Experts of a small language model.
Experts: 128 experts in each of 10 layers, 32 SwiGLU neurons an expert, 8 picks a token, a softmax router.
Below are experts of layer 7 (counted from 0) of a mixture-of-experts language model. Rows are named router (the router's row for the expert), gate (a neuron's input weights, with its number), up (a neuron's input weights, with its number) and show model dimensions 0-127. Each number is 128 + 24 x the weight over its row's rms, rounded and kept within 0 to 255. Numbers have three digits each.
After each expert's rows: a language model's description of what the expert responds to. This comes from a sample of Wikipedia text that the model never trained on.

# expert 52
router:100123147153134166122113122160170114129121136144149153077115147119102125146102139148120132104100151140180132149118126098113155088134091132118117187115108136110160151145149171074157160126122142099153153100157143130087155166159155100167093104127128159114136103145131148104145132140126139177127119144138126118108123097148137103156111088134110113146116169108122089106173117097085138142152
gate0:093107160140108142161112092124147123161101137125138116135148157130161110095138173123106109084097119141129112138123119042111144118126126152108124183141109102111127156191110103101159132118153157120123142086132110134101145058123094100107131102139139123122107101107130116139106123135104103142142130111089168178139128124129092099148108145116121104136158126139144092158151118114109097110143
up0:161108131116130126081081095151153111146118149107104137132111144147115089122125082192086070149130130156116122089151110127122118138158158067118159150149110133116093119127106120117122154101100076101134115123115103130147160169167131135136134119129141131122143159118131131112148122099145132117129110170088109165121155139117116111155129134112144114128114119119114164129100212111106162140140
gate1:165111097141127119085128143109076110141128074113083138091137134114113123102135132124136124133088123151152131158159127149146136071097114137115103133099099145152135097118164153125075193144126131130108126125108144172079154121161107119135134126115098125137158113171135107122085104116116086165133137123134122167123078106128119110155147116122122120121109163116128129085119066111119136114111
up1:136114113166120092137120093122146137134155131102108144126158102122110120121114126145124089144151127105097133121132118138143160157143115098120099141139132122084129122138086078109128157110136165141164119096122096129126123156096133150106188170112129163126133132142096075087100127138120132097125133158082112090147151189112099121179160128106113147112151074113141072103116136099116106125120
gate2:128145151151140134123150110082132147102183145133176110104109150139091140095111126117102117124144098121178154168162125150175095153129137149124092139103163068141149138172144180116130154112121148149126101131113091105089183162146130094138143133129139141119114121119154160110145137152130105186120136113118123112133128099112112113112116141140100098116146132142155119100180102116110166137133
up2:122127117134107156111138114150116139104120117152136107154142098146106125086134116101125148157130145099094120124146133129127137117109150107115120111117099126105133136164075116169108093087178144087135133128145099124122142098141117103090142106145205170117091128132134181135126111158104115077146124068153103136110128117131133132080097156128108128099177098130135127112130118112070156099135
gate3:090124085142100146105138101089159151148103138146117128104159137166145123158106153117127126097170096102168071158078084105124129131117138082119123163142123088136175148118141121133126128139087118133092150132159141151114138116110156159105120144156127112132118174108134126122110135116114118158143161154090179133105116126139169096142124119166151094150170124109105119126129106151113159143093
up3:124145109144110166078089125116152129145116161125123096140120148170131170132141167147126108135139126162127110122068095101117132136093163177110144131151160142118116127086083173114124192119115148133134122117137136176100144140084169126149150138166141133133123109138133133101176139101140136142124154146148115142093099151069133106101127101148131120159144134096128161139125126114177136141130
gate4:101115112156141083112144121101146154106123136168129125127120140105178180146159117136149088131119093167171122153138072120119133126166129154157154116163173104133130126123140091086146126138129108093125127124121138186091132119128120087153119108117100129158109114153143115080107127117115128113119110105168113110126120188133135121139145081132164169117113109129120103080165121162151128120145
up4:161145111089116122110148123141170133107123126121116107150156146128116109110109065105102127105150106137136124103172116100113119115175157140110167175152105083144115124126163115120138150186188121093139125132073122156144121135127124131144159130101113160136105116142121127159149123102176164090120093111160114138132108125142104113137139129130101138084097118125105077127137119092139147180123
gate5:136135145145174111108147149121126120136110144148134131072109149168137136096128109099130171126160106100141128149110118088155129170096108123116168156167145113115127147141135149124137131139147117079114123142139136115080085157177152100168122140146086135121139142128152130143139143098087144132105163148170129109157093122118188146135090103156154148148167172110115138160138104134163126160130
up5:112119130124097152165133090098131149169188143177138121122157163132160130126109125153148123158132085129140118121084115108098170114099148099115146147126160134098175110111146121073121084110119154109166155092140103127079131122138129155107162128116146104097125159167119116125150105112107129135124123111152138115121117112117101152152104151118151133171183168125152112131104169135117111096133
gate6:147115154161167155145177119138139119102180156138143152133146157147154129121134120128122133092117159125166133131136093092099142093099143144106133151081092133106123138133137147143148139149097092115102138139136130124108114165146128136181126138135136140130111119116126110097099169116096068170134095112146076128126126151130156115152123130111174115108126175144145109060137085168108150139146
up6:103105182086088081133136116152138151092138167144140130129210141111120123142152150105134176078117158145151132155137092095132174121121134139116083130113128158125125117137152149108141148166122124128131115124130139117108175106127108129130065115117132149128093118163086119109091139145157130148148122140164132147127092129135102134126102143086145129106154151138132094138133176110138140140165
gate7:151144121079136104146172074112117147158140160115150149108120127143110085153118118138126091101143144139134070164145134142126166118123132109125118104154141141122112125109161159074134125140124135138142131160131097142116148115147129141181150114148110135114114151155130135083131107078109146154156125151132102146132053146139084093122114143143117152076169157154129103140178124119145148133148
up7:133132134112146102138132122118128150145160147082119102116096078132150147102063089090137127101135097129145119152154130139141144127145104107128090178128131156124100112143130168153119149128154152144105145089132061112095095129152141161139110143138125140114116128158153107129119126135114091109146116119127120167177134105153126124164113141107142128107191113101138121148162055157136100147150
What it handles: Individual digits inside numbers for heights, coordinates, years and running times, plus unit words like cm, ft, lb, sq, km.

# expert 44
router:115113131102141148121144111153172159114124121115144165082111140121142168090117130142140135129142115137128095128144136116130091109157175152136143166103092125132134152133127105141100139174058132122137100113171085151123179145130132130165113100143149134080113154146148139121167115143136116128093102116090138119176098117122122109146116129109162145130156180126120106125151118114130110193079
gate2:124103149106133135143117113120133151129143133108142124084105130121070109099122129152160146104127101075146085096171167078138094109158102114145146129122137119166093114128123130140141102101130146167130098131143135098135132113090088124174148125096163135103118156157149129156136097104103138120134128147166131123160077118155121151138123128146127121198183109154095124145142107145122107169119
up2:110124115114158148101101143146111122145123153153122137119117127141119126116139143108086160113188158150133152135143138117114162158135150107132160101114107138155173121083124149135151127109159138056109129068106131117140138115100132149121078118147127110148140127097164160130146109109112144106135138132161134135082099092102130109203111132156141101173158120149091077112141116147146106142118
gate3:137121150166096159103150117120110138090145099138143110143088163096162132130099147151136195127144166095179134158169112127164091125158174126137142137136161133155161122164151143139120116124097098133094120125133101118140151115147173105137116122133156114111098168141101081120149123142124117131167171133137152149134138131140125150145113125110121114098164127138110145085141077174142138101106
up3:114070120146122132176106169100089181139149096136129162115147122053152078154130148094144135138100143151121137154096093128142157130133123097148139177124137095138118138143109115139161120093156118109119118129159134124130124084119146151111140109147103171103114136153099149105141106113109117158141110123123120140120142136107124131077080156122102172146132117150146120119119161109171089136148
gate4:140136128147134135117141069122134153108071133140092122109107127130084112129077112106120091144156151123136137146120134093125149155119139139113107079123125147111113139097131105170112112168071087131132123148144188133140151116100104130134161115160084111069148123122104122110126153128133124113106118121134150093146079162076123093163112100098150119110131172147145133125157118114119123116166
up4:134134186092115139171169143151124157104138107110180099103152137086135136100130128124113158125107091096113110107140148093134104140128108137176112181141167107171093147111124164124136127142150084101138127125148073171128130149150125107126137117118106145166089137178148133148129113112137156120110089095089127106124149146128132099112129111117134149147145103131131167152150122096121114120084
gate5:120165120099115165148164118167132126145134141146150064106125169145139129073150152138098143121142133144142103129091134106127116104151148133107125173124130144126123131107082103130163179138166167121146122145127146158119127138152106080078114151162101181129179141114148140156106138106153114128143128156129129110076107105149120143086101126133133138112136154152132103099154108113100103091114
up5:130104128109083159104058137138082134102131175168111140119075165117124176108134163128120102111144145133133131162140145173100104076131171163108155167123154103114113168100104110144157144143146100163153096134122149148141131107123126136153124107127132131122114144132130101135153121167150142170125113140132156140101081131099124132104114101132170132116147119149126129122171136088114114097119
gate6:157142089112127163085141140119131127126153126117140160119115169158152135094112130132138161149145101131127116148153124074125122163133123100177156137133073109154134163121146126116132137176111133141104121148131098118125129111125115121140123119126113140097119167194157179111112148117134100124117142110127098087143122153157120103120143133086162118090138139098179092121156121129108123213145
up6:104099111118145098152100139122150130104120083102124154097153148129153141179148136091132123125093114103164140149138138132139086077090177118155125122118091175142155145151147141104139107107093115150099119142113167124142160120136144149112142154126120175136171112110152057104093122136143109122107105101141087143141136106114115102120129176133135149162101128150144123115161148111107086143148
gate7:116147162107153134151158135108099167144148149123136109103128132121174124110121111133125098151138152111113151128100097109143112157102153180140145176126118132086141135156120087129114149158073155136173089136153113120110148124124132125116108118141135111141113139093150156118107154163108108096150132116106179144133093091111122113112118134136153146090142128210121138093133092090106172112102
up7:102124096125137123086128078114111116161113109114111143129125138122134142138129099118077087106132128104155163094150124126106110100099141161110121110155134070150116160107107146110144130142102129148108102123152112122171163142182121133088161112155108123127147130144134078111156136104102124138145115126140064130102145154139110087199138102096140128095094104138119142115124148089104137161104
gate8:128106123073131141094150161112158129133136131104154113081119150148124188114113153095136099137105112132126107101149114124112110099119112121147114170153087122144129130141148131121105130137098126161109127094169065174080091151163113122152133143156160119109139162144145134139142125148113121124184109147080118115140090143147133146134091145102147125114119123135112150118163116136105159196103
up8:117121085148117187160155110100090135104109126129123141122132122145119134180162123101156134108096110137150122116143159150132096133103137116125114137137145140124092106114115146136110126119124098141136078142077157146103156166153143108151126166154147107115132127150126116123109170130146170112149147089147104101192136161107159135191081106121122121119144108084139179102125139154151109156133
gate9:092108186102115102131137158120118112089090112104120100106101157119137114074117103154129169116109121113125104089168126104145137121109153110121134168101108158167129111098155164130106145105093116135135105128095089155133125140131148155131093131121111123114119116158130186126145119125082111111109133097174105155133129110162138141111117095108113135148151198140120136128117107165147084150151
up9:126130113125137088178110112145097145139112095082098109184123116085116118166144142111159125108128089131106119117156125123172131156158122140121128104180163134091091149068131103126116129153109128124102139140116145108151116165126117163151146128136131141129108109123165117151169144113123105178112146069136126172177119142121114122139162136129118147103152145118093105157156157109115142155095
What it handles: Units and numbers in measurements and statistics, such as °, km, sq mi, million, crore, and trailing digits of figures.

# expert 22
router:111143146117113104151126170148078111066158147120137092164087110135133154137136144153138143106187110141104088170168158107124104096113139133115112154129151133100119091085130126086078076116131158144164134141128140120136124118127153159117099111095084135148122150096106103144157151184154120110129131118107132124140088156145111125120169120147127156137161140135155134133125126163136138135112
gate2:148155140137121131066175123126126155109124155151107152130155127121141143177111149129142189135115143130128130165182135125099144152138113116163127124149064095174122102125143121106109116135129170129118110134115153092082089157164152131112122104101150128104111136168096108114151129142085148161147145156120106090083108135156157153131102130109165132099137099146124097095130123121104137132137
up2:089104125179125114160111124109135114121161142128095162175109086111098150116135095139112138159133141152095117122116103124111125130124151098142176107164098137132077125164161120166136152140125088109110143133140138085153087152160131141119141144173094151142110136113126136170102115137127083094116150153151130095144111131109133130146114126142082122081078123130163171127089163138112117128126
gate3:186143140111131156149138093131120167141129087126107145141135116176121157150128161129133139148113130150142109105147146084144095075139158120109124157121134099100132133094139109100115094087124089120130132108125157135114148179123139157134137090120103114124139083131156125127118096128129105136125108139122111141145148153123079146105161142120158155076149160167137126139163114137064075169150
up3:132104085109140132111093130093114128099185109133141114143152128134155111072101138094154135173135104115098134085124107130116156125110127127114115130097160140110119142103099162117137132097129121095127152125159124149108130113143113126126097129156126142109156152118116135106119110124150115066131111097134124166120086060091159110085128188146146140165055138122122108148108135164133127124122
gate4:126132147142104150160117139153058129119111115167098120130113127177107164160128113159156147153140158131103135164134112111128081127136145144134100125113148123152079116180116157145135097109160103081108107110125134121147097137152095134137112144117167122132112108124096124134113113104130166136118137129144150065116143179114067139145103129110158166127111110134120127138150096148099090135176
up4:111139133106146108140131127122109167132156121133099106105126138112154150147090118141170151102135091148133118107161136166132149110109166162097151168096138179125101101139131128149095077138117110163105169146140134082121124135112096166148079104153135142125114101101128129100118115186156130127156104111136165179123115126178113165114133140141148128140115138194115158113110137128130145151100
gate5:155153133108134133114148118150182115127117092105114110138131120167164139163168135138133106133111099115139131152140114078092130148136135108143147117128162087110151100053118139135150120109182144149138133135150131122142108107154147129143145116115154195114083124148102146109123120145124127149122122146097096158154128157098081164142097124130124102143142099125154101175153074081116124116147
up5:154115120115112178124100138149159107124117159105095129123140168150158161134146096162152147112102146151137084139136149133126077075122115130078119107124143092120091157125113080080147094109108122117170133165152073119110131085156115131129149135106157150146108154131111083139110130119135104165127120085104112117122125130146139078118130106125143134164116136162122128161142115121173120099126
gate6:109169131141088172142140105137135131072138147135117096110131093116079107122105145123154153151145164154119097117137134048106149140126109160122113139154113121155099100171143130180134149099128157137126095114146143147162129147110174141127091136115101100100090150128132140145114082107097159106146117171138146094136134134125094147129146079150116128107119144097134136149160127146119148156112
up6:127128130117123168163109122181131093138144084128143147169132140100127094104133111117109104129146109180178135101117145144117137143095156141127156125158106081127080114132133124129114115120122089098131132139135076099139103138128130161158104096119185137074112106158111159140131127155116068094105131130091122133108136125155111081163158114160135084112110113148119129108115108137121143162138
gate7:142154158116151130121132134129109146150161106118111092153123123148085114142134161106129121121103161156162125094128143125124112104118165173153100130067095129130134130134131114181093123144118144101103161174135119143132145125131155134083100138151120146155159152145125124132131095150161163101077150188123114127157117188127132103146117144149123120056185115127138125126149104152130112131132
up7:113175111120144112130163124119104156112105150118130145142168125150117130131171102166080143141150137162155145158108170118109160106077118090145123157144152106128157128154112105109136131136170127165158106115138156154128128160129147120153142145166088110145098148122135167131171186153115112132132125089154102115108119132144116135147158097103107131138107115165069148118144174124125132130081
gate8:180115078129150147112142137113195099119116138139169102149134147173127151137151128115122128178150155126167115153122120101128113097134117148129116145107129123103110099110137125119098109112120161114182085158139152146148120132124133155139151140071053115101128136145113155125134126135095111206138147129138108131114125114163136127132129127154142133114151137167139063129128102120098146136136
up8:122142092123150160126154106098141142134130112142129119107114142101118121112173147123151130120107088080110120110125109144117104140157114116148129116126129157132142083120166144135115105160123095118134144120154095129172089127186139116168084141140141114140099105124150175123100162114122146158156153084162128109151095181152107105125132097138116146132146131105143113108110045158168090148115
gate9:098080170132117125104112121122138133109124095145135129122066098142084114161119110134082123129113108126098133157132110101084115141158139104150116126156083107151151105091125099155076128121106099126121067119143068117134119123149092144108100098121153109094108098118139149153173134151100155171131122161145120103137120119111144135164136129162128126104140123158122122138091098122117171131157
up9:104136121162112129134153142136061131129145122089099093069139110115087143134147132107135112136160134104121124124154130111132155129158145162151141132150104132088175165160121149159123103148065124123134156105130141145142141117111182141145099156095132167125137165146121150127102156145128107128143158165169147116076108126157125142116135109106105107120122080153109178104104123123150098125099
What it handles: The main subject noun or sentence-opening It in descriptive articles, such as species, village, island, film, series, right after the or a.

# expert 34
router:139124132104136154128124131152117113086129152129128122119114136159148137138091133141103070151101179155114101148163102121124088108160123135147136179183143078127130122095171136104121139090136138152127121119133121089101144127134134170108104142107137127147112117149149091140166115144152074140128111154087141109102089192122115103112159094096124097121167134136108124122141139161131104176131
gate2:139087153165107127119103123174135137112129110143173176134082118122131146149072112094105092181135147132164130158162072167118137139102118108129071133132118140142113114159121110095112162115124134117122111103139136137136118156142110128109117144139120138142144120148153142154133097102095089109130178105140137141145137164168113119117106125100135160101139149122088078143100108151081137108101
up2:142131095174115118138120109158095134103158140146109152131098139119168148104137121093086130097133120142119175084131148147099111120162147126087103116110112107143141109069116087170148156123146187139145079121102097158127169157094113129140119146143110151147105115098140143144109160135117125133125144151143142112107169122111128103117115127105160132146119097136122148128121079165088120073104
gate3:136102123132095179109119118126146122104143123115072095093198168156086102149130148147128110167119130125130144127132140098149094160124154157132122154153119105132108150149102141122131118106112116137105142106140118147113123148148117079153148133110140126128133166162154154125126139085148121117122147142113143130120100134124127125161105078118170091161127136119084129137154098106177108212149
up3:114118162065135110149097121158143146119128120137137087150152114138135094153115133116118168183144115092080127117146086119135111083084129086140149120127144117118173124064150121120148111107135141133137124140094113100112098082133154156114104131126115135117120081111118131139113114105156098150175134133077134141108158114155154101108156100112101142134149151112099091161170114117132126112114
gate4:114122135116103108119193129118108106146106180159084151118127119156124094157073121110115096115134119123148098127135086150128150118114130109128095125130168125154102156111109090109152135156139133126159118135134132062106147125139157119120151141148103121089131133133144136117097125135138142095117120083136132122129053179139112144153116141105173166096107151130088139088140085126096112129131
up4:122085114139144146123134141092140124129139101074129107126087118110091096131159105094144118121103126109118188183108125128100094136171111104139192145082139119128099138143143145132146141081161133156133101101106144128126150167112122158139140094115138105117180140127154138113098116095146112177083154099117106117120129100132146157156127158123121129147149147154131151094117139123117079128141
gate5:111093165105079119158144179134108117075129160124143139146124157157149142126119132131110123135129165155107101184163129119132143133167118171118112127146133080138184161135127111101106143124132115131108144138163095103082132115116116154125150158090102119136110145135125099147155137122102099186171144108119116122130096108130160118170115094094124081098141146161132158128106109123114125130157
up5:124112155126132110118109101112127131161168145109075148087118115155108149138119120123136117145141131101167106159154101104160136145109136123154058127104182107134175138169063147113123076141129155108125131125135115146118078131119116126147165071115141124110135107127164117145149140126093100116109144137139145158083118144117109145123127130099146132139159162094092163136118084105122124095128
gate6:110088148149141111118099125090105118123093123119133139118130114154079069137122137110107136174164121159099137124127053144122097167089116122148119134136108124104131150098129119098131129119103152080167126147131159106096148147127144089136087136121117167123124163121134170135140137141084084156162142145106093108153145159120120112105169102150123146107131171153133112163111126152102121148148
up6:126136147119129121159166150149132180157134154150120133136119171135065091103102100161108121140188097111123149135111115154136122177119112151091126136130149143076107116061112092135162144161079134123159108123147155135134103150146130109161109154108155115131114147143110135127155114118131125138150123101140140127128164137063125119130142143130133146109123133137159174118176154129104143123173
gate7:142118181155127125134135127174131117061124099147139155152136107183092125162117153125159135125132151145136142148134158124112116137107151146121159163148108153134118119092151124124111142099154136121152154142167153086098137123155152163112121144095117120168099099186116137108099104157118081144099128146089121105148121158112151149104093153087120139118123144134166109123085122137112093153165
up7:152124085148126126089133121058135104111106127132092123111112154139135125089071131118141142117104127133143140126123101154140119127148102185106134125104117137131106104082137070142107134140091137149105132120138105098131100050096130136154126162153140168117086114135170163165122141139137149135140116105158096146137092146129083121144154140119110158095108148112112134104158159133107149131148
gate8:156098112112158149173123129097104155125167163141141129113137137133116114121133145107179170159137132115178100121147095118116122125181151148103115183159133103117140113094149121112116150143096139116122138178116139112093126099122119123143140120123109105106126115143112107127161151136150130168152134171116154176098118086145132085131144122136126102091163075132129059117155119094105137109119
up8:129149098153081145122121146165134145185138152126102179149143135153167128099092142110132139117135134151109145089129091150141125140128153187160124138131156148146142150132170142095113136129102152092105118172138082139123116153155117105128073132145136094177136102122160136156160119154116115117166112191144133132106133144157105105119128105160108116132105163108096132108099118103103136120134
gate9:102131142138151133139155158121135161115134143109134153148115122103104100114146134120124123133141172115152116100143129133161132105107152111087140089189131101127093130115144074127165117163135125152156108135139093184121157119191133137129113155103095102125120126169114111096157130076127082134104146153107129122127113132103078082125130126081165110103130159141084142120154110140100112157119
up9:162148174123134106132129115075121157189118119124119153164127169108131124101154114129160150129094115092185174126115129174113124128129115165143132078110090107111128139131138113113144140113077139120154154106152113106152124130121158147120113132092102127114137112119203123140130159115124154138180159114137178077115139133111140135140128136143132123161096113108109097129149130118154129094102
What it handles: Words describing buildings, places and where they sit, such as located, area, town, porch, floor, north, situated, often after was or is.

# expert 60
router:100134137112138097127117112165132159096157106109122145149148121148114095119121118164131133119191150145107129154159133116091131109094148171115154143124163145127152127095155172106085110096125167178146133131107132108145126148125120164128120100100118106157149122136098078151177106108128156075129121106070138158121131127163139129158129076095126121113152116115159169140151132110103150129120
gate0:139106111182145147130138149151131124110139107164101114116154122143165153164117129138143142183149120102162153152159140090135135137116140108155145129170096077150104168141137122122125129103087106143131123091114162119097141093138140126117117120146131121095127148156114142128143097132120143133123129161107123136146068157176073135130074106110175149101086127136191134118122094106126151113114
up0:147135168102087102116136138110087112161157126104143143052150152110132084104125157141164141140090095135142087106137162132087160147111150137127118129104172103125130087089137113112124097122194175142104165134127090107146133134134095148091152100132116088135157122133148123116125133106126152100135151126098164121131121112152148112124159125106126121193115106124120110113141127121129116141111
gate1:144140150120161117153155141120131126116178137093084142106105114154082140142122106135138110159096160119110133165141113112178104155149135154174123147143097135115119142138179094130131136128103131086187128137087143117108128119127144169143122125082120073132114177129105153159094121153119121115127162110170104201091136138108105138119104108113123100134119160122142132110138115121102150137126
up1:122103116136147103100171141126080122150111127140100150146157132131151124129142086147114108154148128110174140170163124131117152129119114116082123186097142102147125118159117137109167133134131169162141160120121135130134133122124099137085111115185148156104111072140149088123132155109125120141138123099154198080162106125139147114106121114175136112128106127137185164126124102099123109115126
gate2:158157138139121096083114137103131118152136094143115103115127121155152127149121114151133150129102192121095080165120076110128112165112153146115104123111129134127104129144141111103079137121140140122143143180128151115167138162131106114134129125132111107153151137147086081152176114129145119076162110162124114125141154143146187122120141119116135141065101141112136129125124098139083148142181
up2:132068110127140117123170173128087131136150151069074099122139116152157155165104071144099101134135150144146153150106132136133141148088142095129114180085145116113140130135108069110104092141180116148154146153132105121158114129111092129150143139117073148136133136085112107159137112160124135121104116148144095118140105139117135131181138149101151137136109125136102131112131140136139109135136
gate3:103108137161104097087144169108121111119160128126134136144140120135137127123121099072114111152114165103108177118142112135142105113137162112137099114154176108183095127105099113151134133127099149132102149119135134103114150109146116172133133147100175092101100119107113079118144143110119121106080159105110121140127063171145104146116151095134157128147148128136149118138153069130099152105101
up3:114119129123124145149091085111146153129145095102144117125176137113133118131086119178138117133147111153162108113119126137124147129107143129136089134106087091109125119113119126157184129106141141122132141114202102133168179142159189144123127085165108147123132122163076132092130156132156141145127140129097126103084109132098091136148153125130130129120151086167082095123138162112137119123119
gate4:106186104137148129135107129135121131114141158127139121136180128134141103097182130132131077190114145088132121115118140111115147111089137156150133141113145096134126148157085097134122150108147167134088147159115125156125146101114124124116154166091139104151136155159130153117116151095140191124129094153131143176087101161103102105119075121110142099120135124146127137120126106079096104121121
up4:108160138128102159121113160123175139103106155175143136115108123102088132137125133113138131148142120099140129187099170160138110113155139151130131138091080190117105143165116124107093116145141119107107138114118161106110102138117166101121126122108151136088149129134118171123160099070137103112138122135123124117136093097138104170112115104162122162114161148152147098115105097153173145171117
gate5:158118151119129147163074143164127111108101120099152112138121096126158081088144151099127115157161125143163122107119126119118100099141111164152174146118143151098150129141138068136147106158131138071135113165103126076116134130125156129112128132151111126106113173144126160089138182103146131113142148127087084146163090171118093156124151161120132133100148119149156119124101120115122116133124
up5:099149146076112095108168082165141156164093133131139187153130101163111135139126114119139122081083153138098114151093134087120171135103122132096133126130143126081136134118104135086108160100128129130101116125120120156143151139118089144131177096151116088127141121089118106106131105156114154132125121118119148131113147071125142129107120142118103130140116093111107104184139174140135126092105
gate6:125068134125112158124109138128084138100112114113119146099150144118118097161109159131097125162108130105122149154142134116151129110128149071138110125125090135101145136082139116122068137119184155144149149134074170120135102089134126126164122121151176137103130077113173142123147118169139157138120157125068183149128109125131121140115109102132111125089158129112134108128130091151133122124099
up6:141100141102135122146169134141111122125119113104086124144125166127105096119074126180118125093100079152121062107092083186150109132170111123118147114079152151115117145129145135124091139117125166124122096088150136153140163144137128119102120123107100149124110087111140105141137120102066094115113104111146149179116130108114120145144133133128124130081116138137161105140122098125104101135117
gate7:139121097178124124122121102131109128131121169114089172112126090082111138124100113127173109162130150128137120116104110095077097133167106137099112120115139147165156107093124120132142136129144140165098142132124123095140148157156112136106135064163144143103107137090159132163153143106126109164160124201160127143164108163120136126095132115121129099113135123136108111123131069101125126165141
up7:114085138166128160132122100160107126097132127109110161146088129125102146100120116104116148132177158137089178126156132129142118138092109094155103132158131134144144085120135140080123176145112143105129115186118149124114124168124114126143076182084155107161124118111122122130158101118094156105078103097165126124104132175135093114134155118137125128108115135105124094146132114101143115166124
What it handles: Ordinary nouns for people, works and places after the or his, such as album, band, club, son, director, engineer, archaeologist.

# expert 8
router:108125107133094131114120098110122122121138183131121123092129163162127136156130090109114131093162140089166184165164141077170144122145138119105128105129125092132175116122119143113135120104147131169106110119097147152114144105117075149162139144118107132116125113135125101114159170101082137164101109143127115130088151120100148115111144167142140119132098098098102092077115108145145135155096
gate0:142132163143138125098158113136126076103156100126131117143091159165165085132145133164096144147116186132184131146150122077188119132139126138147138136103105143145115074118139175151094141096139110109104101166160118107147093111115120129144136169098134125145115135129142123128121150123083119120140158155170116156102148115124111119086129085091098126096151130124151132132147101116133125101130
up0:113140121164142123139115108125188102105163111131135101145113132164103112129099146093128127165130134108103143143153118142170157153151113072121138103112092129129140117150164115088143116114149096111112167116126073153107170067126109107095149117157142114143099105140158120087096107129103087141130122143142122141137075100079119139138078147132138140117104158112081144103136155120125129141120
gate1:124128165119176148177127163098140153121162135099147108111127125115146071155144129132154117156107132119103146152128150126127110132102163162123139102112163133103096152122161089138114108116158158115093097123108116131089143117125066124158099138117129112125106144148140115119149124075064114151112157126142090125081114090098137116136129165113132131095142098114144132111126078101077130115112
up1:104079092113115143100106145152150083140103116139148088132073101088145125162159125117124105131130174155112140158127137103116072130090099094111084097144103121126113120144157148141147105104130105124166125151178079131118159129130130100108150090129102110123131142144110124147089141151129112123126144148094130129092098128146156143144120136141088165140153083136126106177102102130111142146117
gate2:132176150155095139094151118100092102122173121146147131147118102124105097164120109148174063130091157103150133099141134138130102154166114098095101119092145117150166131134122127118140126145114153146116106115144104175119101122102117087101111142134176141087168100111163149113107139139132134141119090107133124150127099136091124115074150167122139131175150135169124121119148123133123139170126
up2:108101097118170112144201110103140122146182147104132141106110131134075150140119114098111162156116154093172100110139127111147135135120142124132138144087112131114146114134117112116124075087142118150139144158108104141147139130118084139119119116138139146169166128157125145107169100114121140106086142149115077121110180105124156069137130103113139123122115136105096129134098142141093110182136
gate3:134104146107113161070123095123108152097110080127140119100122124113117121120102161108107134129156141125175119125118144093142136137088114106135102119107144123143081157123155115122088119111128123119120135140088167094163178135119096107103142167155090116095162122132081141091141164119130110112093155170086100122149137152104115106130113120080134118103129096121126093145164099124129156172111
up3:120125124132116157126138098113106161154116128140127164114210148158104136137124132122075143102162172149132113096123147112140099090092153157139113167164126076131166141101121108132128146116107139149106126133078143154130080104145145125107144085114086117114119124102119144141107127137132152164118143148139100087138155113170137137131108158129088149128109108106134091151145125145160125171085
gate4:117140158056131137134089140093071187137128136146123117119147173123136108143140144128103087118117143107131166107100177123118106145135121105163148124114129105134143155127160095102123107109139114106129174170136136108099112072137120108101135134116121117111157155154129105093108107059175121097103151131163127110129108120107127099126132155146161118117150132126110135078119095143111131104123
up4:146144122116114130124087112162073079148132150116110114129173115122113136142109130117115137126147130156153090102145169117134115113114135139128127096135128145110167124152125116135114135081133079142147098124146117097083109136133084163113185180134085106140139119152147117109142095170095139134156160132168153132107178117126116148119096124104097088118111128142063126112104120097152112154140
gate5:111116124118127157154149095138105149132143147109142119117171099124109152185147136191138141100127182125110102139125148087150140091117126196164117150137140150158115136104147119127145091139104051126132124115134132090134142107152142140107080114144128164160121123136109128131134125151117123141141106177132089078157110131076105156121109110129115130105117144138121120102169094134120162129115
up5:108112108130133092141097155131132083164159171125116133142124165137109098130108087143136117088165170138140145101168109174124121171122141135140104084127100129110130137104108089148124120101129147140067133110147101135127119133144148098089142141138121124107106099139129066122112102150148143129140092140130140147144105112107129047126127155144100098099151104133126118093127165169155129106115
gate6:127195129137116131111117090140092092143156174116089063124099117152101126142137107116147122138168146167140151133139140113112130137128157090117133136146116074150145116156138099128114135130148117127150085113130192152135169195141131141173139175111134158151127120137128131141156144147087124124142107119106129125131172150136120115146125115129131172105109116143128131120192098123112156125110
up6:129112150084143142111112153132128151126129179136105133126156150122130130173159124106135105149131134148123145124095108177119154106139132163110080147091146111145082098145133111151148151168173125147111128105142142120149080146128133087093093111138131170128102076118134100099126137132140132136125135103146143199185121131108089122111120164116108163099144137126131111126096135095167158133164
gate7:141147132122098131115104105119092124198133111147151158089135159129151155153126130142119092148104122164163153123129142093137101182123164081096117126168120084130150150120136127084125090175058110141125094139119160136120127158142136066115157143139120125138108129119128108114118157156096118130143128085113104129101116165123112114139137160126095123111099109099122109099141099156103112131127
up7:108151138122120109151141124144087124111123132147153110084109137146128061173154202127093148104119128141132099137119116156182133124120155139129106141098092146053157134144113150136135112167127145138149144140131145170112127148136119132118161163113149122103105136146144144099097107132093109111118149177160121140102153136096157165139108118127113109119085113114169106128147132144170150106105
What it handles: Common first names like Charles, Henry, John, and word pieces inside surnames and foreign names, such as Ray-le-igh, Mar-re-ro, Fernán-de-z.